Experts of a small language model.
Experts: 816 GELU neurons an expert, a softmax router.
Training: a variant of Muon for the experts, 378M tokens.
Below are experts of layer 4 (counted from 0) of a mixture-of-experts language model. Rows are named router (the router's row for the expert), up (a neuron's input weights, with its number) and show model dimensions 160-239. Each number is 128 + 24 x the weight over its row's rms, rounded and kept within 0 to 255.
Before each expert's rows: "mostly gets" lists some tokens that are sent to it at least half of the time. This comes from a sample of Wikipedia text that the model never trained on.

# expert 7
mostly gets: "S", "C", "E", "M", "T", "R"
router [114 146 128 145 125 155 114 144 104  88 143 126 144 126 109  74 139 107 131 123  90 145 125 142 147 131 108 107 125 126 119 100 141 118 129 127 123  58 120 119 132 110 133 148 138 102 108 109 208 112 168 107 102 148 169 123 137 116 141 111 165 156 135  93 107 159 120 115 143 136  77 163  86 155 125 122 135 115 112 141]
up0 [108 145 142 151 144 114 106  84 176 102 126 149 127  77 131  99 112 132 146 104 151 169 127 140 144 130 145 166 126 136 149 149 132  94 181 136 128 117 108 128 162 135 154 178 138 134 101 159 121 137 117 113 111 144 172 138 123 149 121 134 134 136  66 151 102  94 126  81 136 144 134 139 127 128 156 127 120 101 134 134]
up1 [135  95 132  88 129 174  95  81 153 145 151 117 146 120 140 104 154 131 125 119 120 138 138 117 161 124 139  94 115 115 155 131  81 129 151  90 134  89 139 133  98 114 111 125 133 105 101 125 117  96 124  82 122  98 139 139  88 118  92 148 118 106 118 157 122  94 167 134 127 113 130 117 112 185 103 100 137 138  97 108]
up2 [151  88 116 188 150 120  98 139 117 128 154 126 117 144 141 116 113  89 139 100  90  93 131 154 137 145  94  97 110 152 112 127 100 102 140 110  99 135 170 121  94 120 138 110 126 111 127  89 108 129  86 106 105 121 136 153 144 137 153 127 161 118  95 153 158 113 190 149 102 150 116 122 117 131 101 139 132 132 121 132]
up3 [136 128 132 146 159 138 138 167 105 129 112 156 134  72  82 123 150 149 120 111  82 153 150 132 128 179 142 121 100 115 118 145 127 109 100 120 154 141 102 126 113  94  90 145 142 161 108 108 113 139 151 128 143 133 131 100 104 126  79 102 145 169 117 141 129 109 117 159 170 111 107 127 120  87 127 128 147 137 117 126]
up4 [114 131 147 134 128 122 151 124 134 154 159 121 119 126  67 122 167 122 167 125 136 108 111 126 140 122 108 130 165  88 122 111 134 147 133 116  89 106  91 130 156 111 149 105 140 134 150 158  76  85 170 180 150 111 143  95  90 140 103  67 149 173 127 111 114 113 116 130 142 144 135 111 160 118 145 136 155 147 132 160]
up5 [ 89 112 158 136 125  94 110 137 165 100 117  94 122 166 169 142 143 140 168 120 189  91  92 107 119  98 104 101 157 129 152 125 156 161 111  97 129 128 144 139 100 139 152 159 102 137 110 102 132 131 144 127 137 139 116  81 143 120 107 121 121  78 104 114 133 110 114 108 166 104 125 177 131 118  81 175  96  87  92 159]
up6 [100  98 115 174 161 140 121 136  94  96 135 128 130 165 123  86 157 135 124 161 118 155 120 157 103  84  95  95 102 153 159 107 176  67 162 131 158 142 143 110 127 103 106 128  83 151 108 132 125 100 182 130 105 154 158 140 140 102 122 112 141 184  86 114 120 144 126 115 166 112 132 123 135 104 123 114 102 133 112 152]
up7 [135 146  76 119 169 134 139 178 152 101 103 119 134 161 156 112 137  58 156 112 156 133 102 107 114 125 128 114 137 121  93 170 106 154 130 156 154 117 139 152 130  80 155 104 109 130  89 114 124 145 109 114 105 156 135 132 183 132 146 115 148 130 142 119 112 126 142  73 165  98  99 135  99 116 135 116  98 148 122 134]
up8 [163 158  97 115  92 113 147 109 127  95 129 181 120 110 126 111 108 133 104 170  73 137 134 144 109 145 131  92 166 158  71 129 176 137 129 111 126 130 172 127 144 136 164 119 128 171 111 133 165 131  81 119  64 128 154 122 132 147 140 130 154 147 117 129  84 110  90  92 173 169 145 203 122 125 152 118 129 135 131 146]

# expert 8
mostly gets: " of the", " the", " The", ", the", " in the", "The"
router [113 145 131 161 141 113 121 152 163  97 135 130 100 181 146 120 115 119 134 119  78 160 126 135 168 111 136 115 121 167 166 163 143  69 130 114 142 114 102  93 164  53 116 136 134 114  92 109 126 111 138 122 134 138 159 118 135 145 128 117 146 127 122 117 134 199 133 145 151  90 167 113 108 109 123 152 120 145 119 152]
up0 [ 87 121 130 133 146 144 134 157 145 129 164 105 160 109 124 162 110 149 111  99 122  77 114 129 176 155  84 128 163 152 125 120 129 106 155  93  81  94  85  83 136  88 126  93 128  82 118 155 101 106 138 129 120 165 111  98 103 114 114 117  99 138 146 151 173 119 116 122 149  93 119 149 171 141 126  72 151 103 102 118]
up1 [124 120  94 140 127 135 118 101 144 131 151 138 156 118 104 175 144 121 146 155  87 160 115 172 102 154 141 172 103 115 128 161 154 132 107 150 115 134  98 131 154 156 131 140 152 132 148 154 147 149 158 122 109 156 170  99  95  86 105 139 134 154 115 156 107  93 121 154 126 135 110 151 131  94  67 100 150 191 143  73]
up2 [134  92 106 123 135 129  78 114 156 114 110 115 151 164 117  99  82 145 133 111 160 104 146 114 156  97 108 124 137 116 138 102 126 135 141 124 156 136 144  88 109 111 150 152  84 121 139 143 120 112 140 102 150 110 131 120  91 132 113 164 140  94 190 125 180  62 128 144 175 126 133 125 147 175 100  89 143 124  95 118]
up3 [181 169  86 153 115 188 179 139 118 166 110 103 113  98 135 122 151 113 151 112 190 145 185 128 179 164 102 138 145 127 170 117  79 156 133 115 133 131 176 102 103 137  97 133 117 117 129 143 140  73 144 132 121 125 164 139 151 138 128 131 105 170 133 112 135 113 127 153 138 161 120 136 100 129 100 110 134 140 158 161]
up4 [161 127 132 135 126 156 144 135 126 140 166 165 120  93 130 135 134 121 132  91 106 175 156 140 148 143 170 152 134 135 137 152 153 165 139 101 132  84 125 156 159  81 126 137 162 127 134 113 135 115  83 137 150  97 110 107 148 131 121 119  79 132 165 129 132 115 108 152 137 122 116  95 109 146 148 142 108 135 130 147]
up5 [119  84 153 120 140 125 133 100 171  94 161  97 137 130 136 125 151 133  84 136 117 125 131 103 116 121 157 150 154 120 156 152 119 137 124 140  76 118 122 134 123 104 133 203 149 107 114 125 138 144 146 141 136 133 136 131 128  88 132 148 157  87 119 133  90 116 134 112 145 118  84 115 135 170 149 115 127 123 151 140]
up6 [146 153 132 169 103 150 122 114 133 130 133 164  96 115  77 148 125 158 175 108 122 145 106 134 125 123 103 166 119 101 136 130 107 134 101 118 153  92 109 136 133  83 113 109 178 164  96 134 133  80 179 150 163  74 150 132 167 118 134 142 136 145 156 164 126 120 148 106 133 167  76 141 164 111 149 153 106 118  76 149]
up7 [ 83 101 192 115 102 124 130 121 146 125 106 169 154 113 193 107 118 128 179 105 119 143 157 157 108 123 158  88 147 118 112 121  93 146 169 123 123 131  93 122 108 143 108 123  97 136  95 117 134  82 130 135 110 133 105 110  99 118 128 135 101 110 122  97 110 156 162 107 146 119 169 137 164 147 148 158 164 130 124 142]
up8 [ 78 163 128 140 122 140 108 164 137 153  94 152 152 172 138 151  64 144 133 145 113 166 156 148 108 119 104 126 102 107 149 177 115 122 141 102 119 138 101 111 151 101  87 168 122 119 164 102 106 110 108 161 114 117 166 102 119 147 129 130 108 111 161 147 115 111 119 101 109 101 150 138 128 137 176 148 111 129 121 110]

# expert 6
mostly gets: "ō", " Kh", "uki"
router [155 142 134 131 164 166 127 124  87 115  75 160 140 119 160 123 131 127 186 126 145 146 115 113 141 105 123 158  84 132 109 149  98 130 127 122 103 117 153 138  87  93 139 128 107 114 126 103 146 162 149 129  84 152 135 123 120 115  95 132 166 143 136 105 106 129 127 130 174 148 124 170 129 140 130 140 180 118 144 144]
up0 [125 142 139 108 136 133 170  82 114  93 109 108 103 113 126 119 139 105 142  98 115 148 103 112  96 135 140 120 143 133 110 112 152 151 117 159 135  95 133 177 119 154 127 128 111 131 128 118 128 129 139 126 146 111 125 149 126 140  90 169 149 156 106  78  96 110 142 117 143 129  73 109 137 141 153 130 106 129 141 111]
up1 [123 156 121 130 137 153 100 124 149  77 166 141 154 119 152  97 151  89 102 133 144 113 144 146 133  93  99  93 132 100 136 147 119 140 135 136 107 138 121  88 107 148 157  87 103  97  65 133 148 128 111 107 164 149 115 121 101 112 106 136 112 130 112 117 102 126 162 148 111 112 129 126 169 126 114 163 146 126 146 152]
up2 [123 138 112 145 155 116 150 164  95 116  95 110 158 151 124 160 157 142 176 102 145 155 178 101 146  97 146 142 127 182 132 115 117 138 136 140 117 139 139 140 152 122 154 149 134 103 118 131 131 156 118 115 136  83 145 130 145 117 150 140 122 103  92 142 123 134 125 123 146 115 125 127 165 117 165 152 146 134 133 133]
up3 [120 100  93 149 125 147 104  92 161 152 137 107 174  87 157 132 114 112 109 123 133 117 178 129 140 136  95 105  83 168 104 109 158 151  95  88 118 162 146 106 132 109 127 124  98 150 136  97 163 120 158 144 142 131 130 110 159  87 112  88 123  92 151 122 158  90 158 132  87 130 119 118 113 136 130 159 158  93 110 119]
up4 [151 151 113 134 127 144 129 106 108 114 115 112 149 141 161 107 115 113 121 138 123  75 107 167 117 136 141 145  84 135 117  95 125 125 109 131 148 145 135 147 180 125 138 155 144 150 124 121 103 116 133 103 102 119  95 165 149 117 129 111 174 109 140 161  87 118 139 103 165 138 114 135  88 176 108 124 145 116 110 114]
up5 [149 132 113  99 141 152 121  92 160 107 161 107  79 138 145 157 140 134 123 123 126 146 100 114 122  49 117 146 142 162 155 169 115 158 100 177 139 117 124 105 122 150 125 122 149 133 120 139 114 116 103 133 158 150 104 135 116 122 150 116 143 104 106 109 157 145 133 123 142  86 147 157 131 143 168  88  91 127 124  96]
up6 [140 128 136 133 118 143 156 147 138 121 120 145 101  84 107  57 143 123 155  91  85 132 130 102 126  94 135 123 117 143 112 116 183 150 119 144  87 124  87 106 104 130 102 122  77 122 133 123 140 116 137 114 111 167 114 140 108  99 123 117 130 151 174 100 129  79  83 128 180 122 179 133 124 126 149 108  91 124 152 131]
up7 [127 139 118 118 146 120 123 130 120  73 129 108 112 148 124  91 170 125 142 128 140 159 122 135 122 125 127 129 183 117  74 154 133 107  95  98 150  81 149 160 153 136 131 106 120 127 134 151 126 111 144 173 112 164 107 170 142 122 126 157 127 141 120 111 124 127 137 130 139 157 139 106 134 130 147 160 167 135  94 116]
up8 [146 117 147 134 126 138 117 102 136 109 148 104 135  64 118 132 169 117 150 145 127 153 129 151 132  94  96  89 126 141  72 159 116 116 141 159 105 145 141 156 154 123 135 142 149 122 117 124 148 109 119  99 141 166 159 145 111 143 117 123 148 110 120  93 103 122 161 121 134  99  96 147 184 100 161 148  68 164 114 150]

# expert 14
mostly gets: "\\", "}", "mathbf{", " \\", " $\\", "^"
router [ 90 135 129 175 132 146 132 104 129 137 150 108 145 119 193 133 132 127 133 123 143 147 161 192 117 132 104  89 111 132 102  94 124 107 140 136 112  75 120 112 143 120 148 132 114 126 138  88 121 137 155 142 102  99  70 123 108 176 138 109 121 131 177 105  67 113 162 104 126 142 157 140 138 163 116 144 122 108 129 125]
up0 [105 131 154 104 137 123 137 132 110  88 151  87 122 159 130 126  71 121 141 154  77 119 103 167 116 137 115 131  91 119 151 112 140 136 121 124  82 104 145 104 112 148  83 128  91 125 139 160 121 121 120 141 107 138 115 152 124  99 165 104 116 161 122 142  68 144 178 112 152 136 146 130 162 140 134 144 117 167 103 124]
up1 [ 71 142  97 126 119 141 124 127 102  85 145 127 180 167 128  95  96 157 131 137 128 114 117 137 101 156 122 137 129 162  99 133 136  78 108 118 127  99 124  96 122 139 117  98 118 158 145 102 101 118 135 148 112 118 112 142 103 110  92 126 183 149 111 132 132 145 106 108 166 126 123 126 149 125 135 121 125 127 135 105]
up2 [120 140 152 107 143 169 103 122 104 151 110 146  86 170 115 140 122 140 123 116 144 119 167 152 122 140  91 104  99 123  97 186 130 152 110 126 107 135 124 151 116 114  97 139 118 126  98 124 154 101 157 117 147 148 116 135 149 139 151  73 129 164 143 122 124 108 134 108 153 119 108 139 157 129 122  92 109 111 188 105]
up3 [126 125 131 125 131 134 160 137 114 138 132  69 100 124 143 127 119 107 116 156 192 146 140 121 186 135 174 101 177 108 128 136  88 100 122 136 140 123 123  75 132 139 104 127 141 123 126 114 144 121 133 159 109 145 133 169 148 177 149 112 138 135 120 118  93 144 117 128 138 129  81 138 126 144 122 103  99 154 128 108]
up4 [158 129 158 126 118 118 167 153 118 113 133  92 135 122 114 148 128 112 120 159  95 150 133 154 113 141 123 152 121 107 147 130  89 155 141 149 124 135 151 157 162 101 135  97 163 119 118 145 140 159  92 121 125  96 110 129 135  84 135 137 104 107 150 113 124 132 141 168 142 163  89 184 170 130 162 119 112  87 123 128]
up5 [108 144 173 110 106 108 111 144  85 139 147 114 138 124 149 126 131 127 156 130 136 160 160 108 196 174 108  92 125 125 122 132 141 102 125 125  89 114  97  38 114 161 102 101 174 151 163 142 155 112 142  90 128 146 148  90 129 132 112 117 189 150 179 119 141 121 115 139 137 130 114 132 145  67 138 128 117 112  71 102]
up6 [126 177 104  76  87 138 104 114 140 141 118 118 161 171  99 129 172  56 125 100 105 125  99 140 142  99 131 120 134 124 104  96 139 142 125 121 101 136 112 104 148 122 142 107 188  92 145 145 134  79 105 130 102 157 106 119 144 137 121 120 100 146  85 132 135 131 150 109 144 118 118 168 124 160 119 128  86 123 112 155]
up7 [116 151 135 148  73 153 125 127 173 139 121 131 117 129 126 117  64 121 127 114 194 133 137 151 139  83 120  96 125 127 150 107 102 145 141 176 139 103 108 102 134 114 121 112 138 118 145 103 102 144 147 119 176 140 141 148 122 119 131 141 189  83 132  80 138 145 155 123 140 142 101 163  98 162 134 144 109 155 134 163]
up8 [140 136 203  94 108 137 157 125 121 131 101 117 145 116 162  99 124 132 148 106 143 141 127 114  85 104 156 130  77 126  80  97 168 146 143 100 106  95 116 100 134 173  91  93 142 142 117 145 125 147 112  86  99 152 130 125 100 150 108 141 140 140 120 133 103 119 158 138 139  93 129 103 100 112 135 126 105 146 133 103]

# expert 2
mostly gets: " to", "===", "==", " by", " \"", "ed to"
router [ 86 140 115 173 132 129 174 136 103  57 100 129  88 136 154 133 103  99 118 103 128 119 144 146 131 113 181 149 154 174 115 137 127 110 123 121 139 126  65 109 154 122 130 170 153 122 147  89 128 115 121 166 167 108 148 137 136 124 124 135 110 116 123 131 152  93 123 128 114 140 134 134 126 137 130 117 158 131  96 155]
up0 [104 104  96 141 106  96 157 163 132 159 102 149 178 109 136 144 126 148 183 176 119 162 174 129 183 170 101 159 155  82 109 115 126 114 155 139 127 134 102  98 144 150  96  92 159 170  82 121 104 117 162  87 148 106 144 121 101 145 107 108 123 104 118 143 132 132  91 129 150 132 183 119 146 116 147 148 152  77 113 148]
up1 [127  97 114 186 133 163 116 147 147 127 116 104 131 127 144  97 117  94 114 145 106 147 124 150  89  93 132 140 140 150 116 155 110 117  84 178 114 125 165 123 143 162 140 186 142 127 104 126 116 123 126 107 116 105 141  89 147  92 123 138 154 136 144 100 158 134 107 115 140 127 139 107 128 142 147 156 158  98 155 123]
up2 [130 121  82 136 137 155  98  95 104 120 131 156 128 150 133 115 159 133 123 157  85 183 186 165 154 141 143 115 156  85 148 157  98 128 129 101 140 104 141 134 145 109 147  68 100  72 128 104 152 130 118 136 155 187 103 103 161 119 147 142 147 125 146 149 132 120 124 124 181 136 114 110 164 123 132 104 109 164 134 123]
up3 [153 118 144 115 154 129  79 131 158 119 137 155 143 126 103 139 149 115 157 150 128 149 156 111 111 137 122 125 157 101 116 109 126 111 162 142  94 142 167 120 108 118 148 128 169 147 111 131 137 135 153 179  78  90 119 156  58 148 136 113 149  88 149 115 146 144  97 124 134 160 119 105 183 185 101 106 142 110 146 169]
up4 [128  88 124 155 148 142 126 144 117  98 146  99  87 129 134 138 137  94 153  95 169 124  98 155 128 134 111 148 152 131 125 135 127 113  82  85 109 120 101 130 130 118 126  76 145 113  95 102 153 124 104 137 107 153 128 161 146 161 125 141 139 107 148 162 109 125 155 121 135 107 114  76 113 101 164 109 131 138 109 123]
up5 [109 120  98 119  89 105 157 105 115 122 103 142 151 136  82 103 138 132 138 154 101 163 135 126 111 121 192 140 125 115 128  75 108 138  98 149 133 111 101 114  72 132  87 122 112 158 166 118 114 174 162  88 167 148  94 137 123 166 126 136 149 100 152 168  94 142 120 156  87 122 132 161 124 112 106 136 155 165  84 131]
up6 [140 136 188 102  81 140 147 127 119 114 131 127 114 126 151 135 118  92 103 138  99 167 128 100 146 147 143 148 164  66 151 126 150  71 112  92 125 151  59 137 157 154 132 135 100 154 126 141 149 140 157 122 106  95 176  97 106 151 126 137 136 138 100 114 119 107 142 153 116 181 108 139  96 173 125 108 137 123 151 118]
up7 [125 160  98 133 134 124 115 156 131 108 133 107 161 135 141 149  70 176  69 112 150 142 152 146 119 150 137 145 131 145 127 119 135 100 182 133 169 120 120 155 124  82 101 150 101 133 144 143 160 150 113  95 139 177 128 129 141 147 127 117 110  94 138 110 107 176 152 126  90 140 123 130 148 155 103 124 159 141 114 139]
up8 [119 111 111 126 134 134 150 138 138 106 161 167 148 173 137 151 118 128 137 146  94 147 132  83  86 164 131 126 138 117 153 135 113 160 127 158 156 138 146 128 107 138 142 116 120 138 138  93 163 156 141 142 168  83 142 142 150 141 126 113 160 149 139 155 183 152 155 173 179 123 132 108 179 150 146 116 124 143 124 125]

# expert 15
mostly gets: "ivil", "econd", "ittle", "outhern", "aint", "ort"
router [138 160 128 121 147 148 117 106 131 152 103 102 148 115 132 104  93 160 137 107 120 161 124 128 143  77 103 148 140 139  93 163  77 114 133  88 109 128 136 101  97 114 108  75 174 144 130 110 137 156 159 131 126 115  96 122 133 137 136 110 115 147 141 132  91 112 145 124 130  80 169 149 139 114 191  92 125  68 101 124]
up0 [124 138 167 112  84 169 119 125 148  92  83 120 111 135 141  99 105 104 129 179 117 146 139 149 142 105 146 108 128 116 121 143 153 141 119 163 100 107 146 160 123 145 109 171 136 129 139 138 161 128 163 123 125 109 102 140 120 165 126 134 114 134 131  90 140 148 137 136 137  92 112 120 170 118 141 108 150 146 126 104]
up1 [136 133 120 112 141  88 119  77 108 105 100 117 120 163 173  97 140 159 137  94 134 135 127 164 134 162 165 129  99 159  83 140 144 104 158 123 102 133 129 171  93  95 140 116 156 148  72 126  94 116 111 150 130 125  89 106 123 143 128 156 105 156  71 137 152 163 160 109 147 121 141  57 114  97 158 122 149 161 118 113]
up2 [121 123 130 143 127 115 123 131  98 127 131 148 152 147 124 123 123 115 136  99 102 132 126  91  91 112 138 133 124 136 138 119  97 178 188 105 144 119 113 121 153  68 102 146 137 137 156 146 111 153  86 165 106 109 107 129 126 118 134 139 120 113 149 172 129 145 130 153 136 113 143 118 118 149  94 171 156 131 115 142]
up3 [141  94 102 163 127 147 108 106 160 101 114 134  84 130  88 135 103 141 149 114 110 164 101 144 150 133 131 123 149 126 129 117 160 130 102 139 136 141 118  68 109 109 132 155 145 107 125 103 104 110 146 128 113 131 129 159 114 152 131 136 132 103 114 148 109 155 154 100  99 147 148 154 144 146 161  96 147 100 120 134]
up4 [112 101 145 141 115 112  87 106 149 155  91 116 206 113 132 173 108 164 156 130 122 155 124 186 120 137 123  89 175 132 105  97 138 118 145 140 145  92 111 106 132 123 169 134  90 158 129 144 175 146 112 104 139 167 172 139 118 166 120 141 148 167 144 151 177 154 130 117 154 100 146 110 128 131 112 128 143 131 125 146]
up5 [166 144  99 194 126 136 172 162 189 139 159 130 138 101 129  91 122 123  93 122  93 137  97 132 102 114 128 163 146 159  92 115 117 154 134 105 131 132  88 100 159 109 137 115 151  91 123  88 152 155 178 140 116 109 120 128 127  95 124 137 150 152  91 113 124 132 113 143 158 140 125 156 114 158 133 158 138  93 150  68]
up6 [134 156 101 126 169 159 111 103 161 123 156 101 178 116 146 145 152 132 146 128 120 153 123 124 132 143 102 121 142 158 103 142 151  99 117  95 132 154 155 140 108 161 159 124 141  62 159 127 129 119 132 120  86 119 142 122 110 126 108 138 126 126  80 116 128 115 128 151 169 111 138 122 119 107 145 131 104 135 149 114]
up7 [117 150 135 194 119 130 131 137  98  92 128 134 138 117  88 107 156 170 113 121 162 145 124 130 108 118 149 151 102 127 181 103 136 148 105 137 100 116 161 130 129  98 103 130 150 161 144 125 137 125 122 119 126 135 111 126 116 206 129 185 164 109 158 146 115 146  89 135 144 133 105 120 117 145 115  95 152  91  76 109]
up8 [104 157 152 135 122 141  91 139 106 142 182 119 162 147 126 129 133 138 113 145 117 158 135  97 114 113 119  96  82 115  74 132 112  85  86 124 129 123 114 151 108 139 127 107  98  74 111  99 106 125  77 134 110 133  68 154 148 117 145 160  74 104 128 110 175 123 116 145 117 124 123 173 137 140 119 109 136 143 103 165]

# expert 4
mostly gets: "°N ", " (age ", "″N ", "°E", "- • Total: ", "00"
router [123 111 139 122 192 124 103 129 148 120 138 142 126 111 149 121 144 141 160 131 111 131 100 188 114 128 126 129 130 120 177 121 131 147  79 147 103 109  97 119 130 130 121 188 136 118 156 164 131  99 128 132 134 111 142 101 150  72 155 141 101 127 147  93  78 139 132 104 121 129 114 118 125 188 128 104 137 116 144 158]
up0 [165 125 143 141 171 134 131 148 123 106 138 101 147 142 101  74 115 184  95 116 139 105 120 137  90 169 176 130 145 128 100 135 150 126 118 153 123 129 111 121 137  97 135 140 143 126 152 128 149 147 147  82 115 135 123 115 147 127 138 125 138  98  86 144 140 144 160 119 131 105 125  85  82 155 124  99 145  90  82 107]
up1 [102 145 123 125 147 126 123 128 141 139 140 127  69 158 121 100  97 152 124 160  84 148 141  97 127 139 157 112 114 142  87  99 124 100 163 103 126  98  98 175 124 179 159 174 140 142 148 136 117 134 127 107 118 137 131 137 114 128 150 145 116 136 118 119 164 141 153 121 109 114 136 113 152 120 173 126 123 126 143 124]
up2 [147 125  75 101 103  76 133  92 121 154 113 130 128 107 178 158 154 111 133  85 129  80 171 139 137 148  75 109 160 120 114 158  88 150 116 138 159 135 137 137  92 162 166 144 111 136 151 157 115 142 120 139 135 131 131 162 131 129 127 130 134 109 122 128 141  79 160 103 127 132 122 103 150 149 127 140 118 113 159 172]
up3 [104  71 123 124 111 115 109 105 109 120 160 126  83 108 139 111 131 139 149 108 113 130 133 153 103 146 136 151 140 119 134 113 155  92 117 113 129 163 186  88 115 150 124 153 109 102 173 137 161 164 149  99 117 110 152 141 161 136 117 133 145 148 158 129 117 103 114  76 133 135 114 103  98 155 156  86 137 125  68 140]
up4 [125 157 111 143  90 151 123 122 123 120 121 156 130 150 178 171 136  99 150  97 100 108 159 153 111  78  68 130  89 171 125 109 146 133 107  93 147  98 135 118 116 113 118 107  82 127 122 140  99 145 132 119 131 115 112 132 177 121 113  63 134 131  77 121 129 132 126 105  98 135  90 147 108 158 130 128 139  99 121 135]
up5 [ 83 119 147 117 128 127 125  69  98 142 112 124 128 127 119 135 142 141 172 123 114 137 151 134 128  93 128 168  83 133 118 178 147 148 157 153 140  91 123 144 138 117 125 121 106 115 154 126 142 130 128 140 111 144 150 122 124 119 128  98 124 115 109  88 120 144  52 143 119  85 138 162 105 136 150 134 147 152 122 124]
up6 [104 137 156 146 151 168 138 116  88 140  97 173 115 116 138 103 124 143 108 134 119 127 135 113 134  82 104 117 142 109 153 116 153 166 108  83 106 146 105 116 108 132 123 146 151 153 132 159 149 164 161 120 118 160 172 163 104 100 130 124  96 143 116 121 102 114 106 150 151 139 148 121 112 145  78  83 125 152 119 114]
up7 [ 73 119 124 139 110 154 101 132 139 129 139 175 126  83 135 133 129 136  95 122 140 145 120 150 121  77  77 122 105 119 132 127  98 106 143 130 117 138 159 121 151 151 130 102 110 127 114 146 140 187  99 163 165 156  70 104 116 129 132 102 117 150 120 139 159 182 146 138 127 122  96 136 124 129 129 139 100 134  81 142]
up8 [154 121 145 145 106 121 132 152 115  79  98 121 150 129 196 117 157 101 152 131 144 127 129 135 136 154 117 146 154 164 148 128 133 154 139 102  97 147 124 162 104 141 133 117  84 136 148 147 118 158  84 124 119 157 131 131 107 116 108 143 130 120  83 158 165 125 146  87 137 132 155 127 107 140  95 160 140 192 130 119]

# expert 12
mostly gets: " two", " an", " new", " other", " more", " one"
router [130 126 108 136 136 111 111 133 143 138 140 164  74 193 164  96 122  65 150 119  76 137 142 141 130 149 132 124 119 129 145 165 126 123 129 118 124 151 113 105 158  86 127  94 112 117  75 145 107  99 135 112 143 106 146 136 114 132 136 112 101 106 107  85 137 191 145 121 138 118 121 131 145 128  92  99 118 135  83 157]
up0 [117 140 106 131 138 149 162 140 121 134 110 102 124  90 148  95 133 130 144 138 117 137 120 131 145 114 157 119 155 162 130 146 135 120 167 159 145  98 155 132 132 106 111 161 127 149 117 100 102 127  83 138  90 155 108 117 111 126 163  94 178 175 103 125 125 135 129 100 120  97 119  90 133 125  97 137 119 141  91 138]
up1 [131 151 151 109 133 103 128 143 157 130 160 121 137 121 152 160 124 109  81 161 132 101 133 164 121 118  78  93 143 113 146 120 171 143 186 136 107 104 122 118 102 152 116 114 126 116 110 112 133 142 142 153 129  98 121 131 140 131 117 172 144  95 178 141 115 102 107 136  92 146 147 111 159 146 118 170 148 115 149 140]
up2 [ 98 147 158 148 147 141  92 112 149 126 165 161 125 121 153 116 116 126 121 157 130 187 165 125 131 112 115 126 127 133 113 129 139 119 152 153 111 117 106 140 119 110 126 104  97 119 128  73 122 137 104 133 160  73 150 152 156 116  98 126 100 126 100 138 133 141 183  91 120 133 147 134 122 155 114 141 111 130 116 118]
up3 [126 115  63 123 150 172 115 131 140  72 125 126 113 113 103  93 102 101 121 110 156 131 161 116 120 112 173 169 114 110 131 127 103 109 135 149 120 127  96 107 121 118  77 133 151 119 143 109 153 164 121 109 165 153 141 112 118 153 152 124 131 122 153 137 110 108 136 160  94 165 176 150 118 124  91 108 135 164 132  93]
up4 [151 129 130 115 165 129  97 136 124 110 125 155 191 102 112 134 109 104 127  94 101  91 149 111 123 115 158 116 124 191 106 122 139 110 151  83 149 118 124 116 171  72 124 160 151 128  88 145 155 132 138 131 124 119 131 137 126 168 168 119 108 104  98 161 131 121 165 135 119 107 120 146 134 103  87 150 153  99 111 114]
up5 [164 116 140 132 151 136 107  98 148 128 172 149 179 132 140 124 128 124 131  96 130 175 102 151 143 112 108 134 104 115  92 111 163 116 148  97 121 134 136 156 162 145 110 125 127 102  84 135 141 108 156 138 151 117 116 135 157 102 107 136 115 107 110 113  83 153 136 130 123  81 134 159 149 103 114 119 107 106 132 133]
up6 [155 123 136 103  79 116 123 151 133 140 122 141 109 146 118 111  78 157 110 115 124 130 122 137 113 123 142 161 118 143 123 101 128 129 105 142 109  90 109 111 117 151 125 124 110 116 146 110 133 125 111 106 104 142 145  99 119 135 142 126 133 144 144 143  96 115  98 132 134 137 111 110 133 101 133 136 136 134  82 127]
up7 [130 150 118 127 117 119  90 116  98 153 103 115 147 115 114  92 109 144 128 132 156 136 130 151  99 127 124 114 117 145 110 157 109 125 117 138 115 112 104 115 112 135 181 123  63 115 135 131 132 100 143 211 112 126 133 147 139 130 156 129 104 127 100 130 140 132 111 133 148 102 130 105 128 119  99 139 152 121 147 106]
up8 [120  97 112 155 185 153 114 136 164 115 159 110 118 136 140 163 139 162 110 113 142 122 128 161 121 129 171 149 118 137 130 124 128 134 133 110 132 143 131 125 131 148 174 127 104 105  73 122 142 156 130 149 119 113 109 100 119 167 121 124 135 118 114 154 109 176 153 116 151 147 125 149 160 124 107 153 134 127 171 144]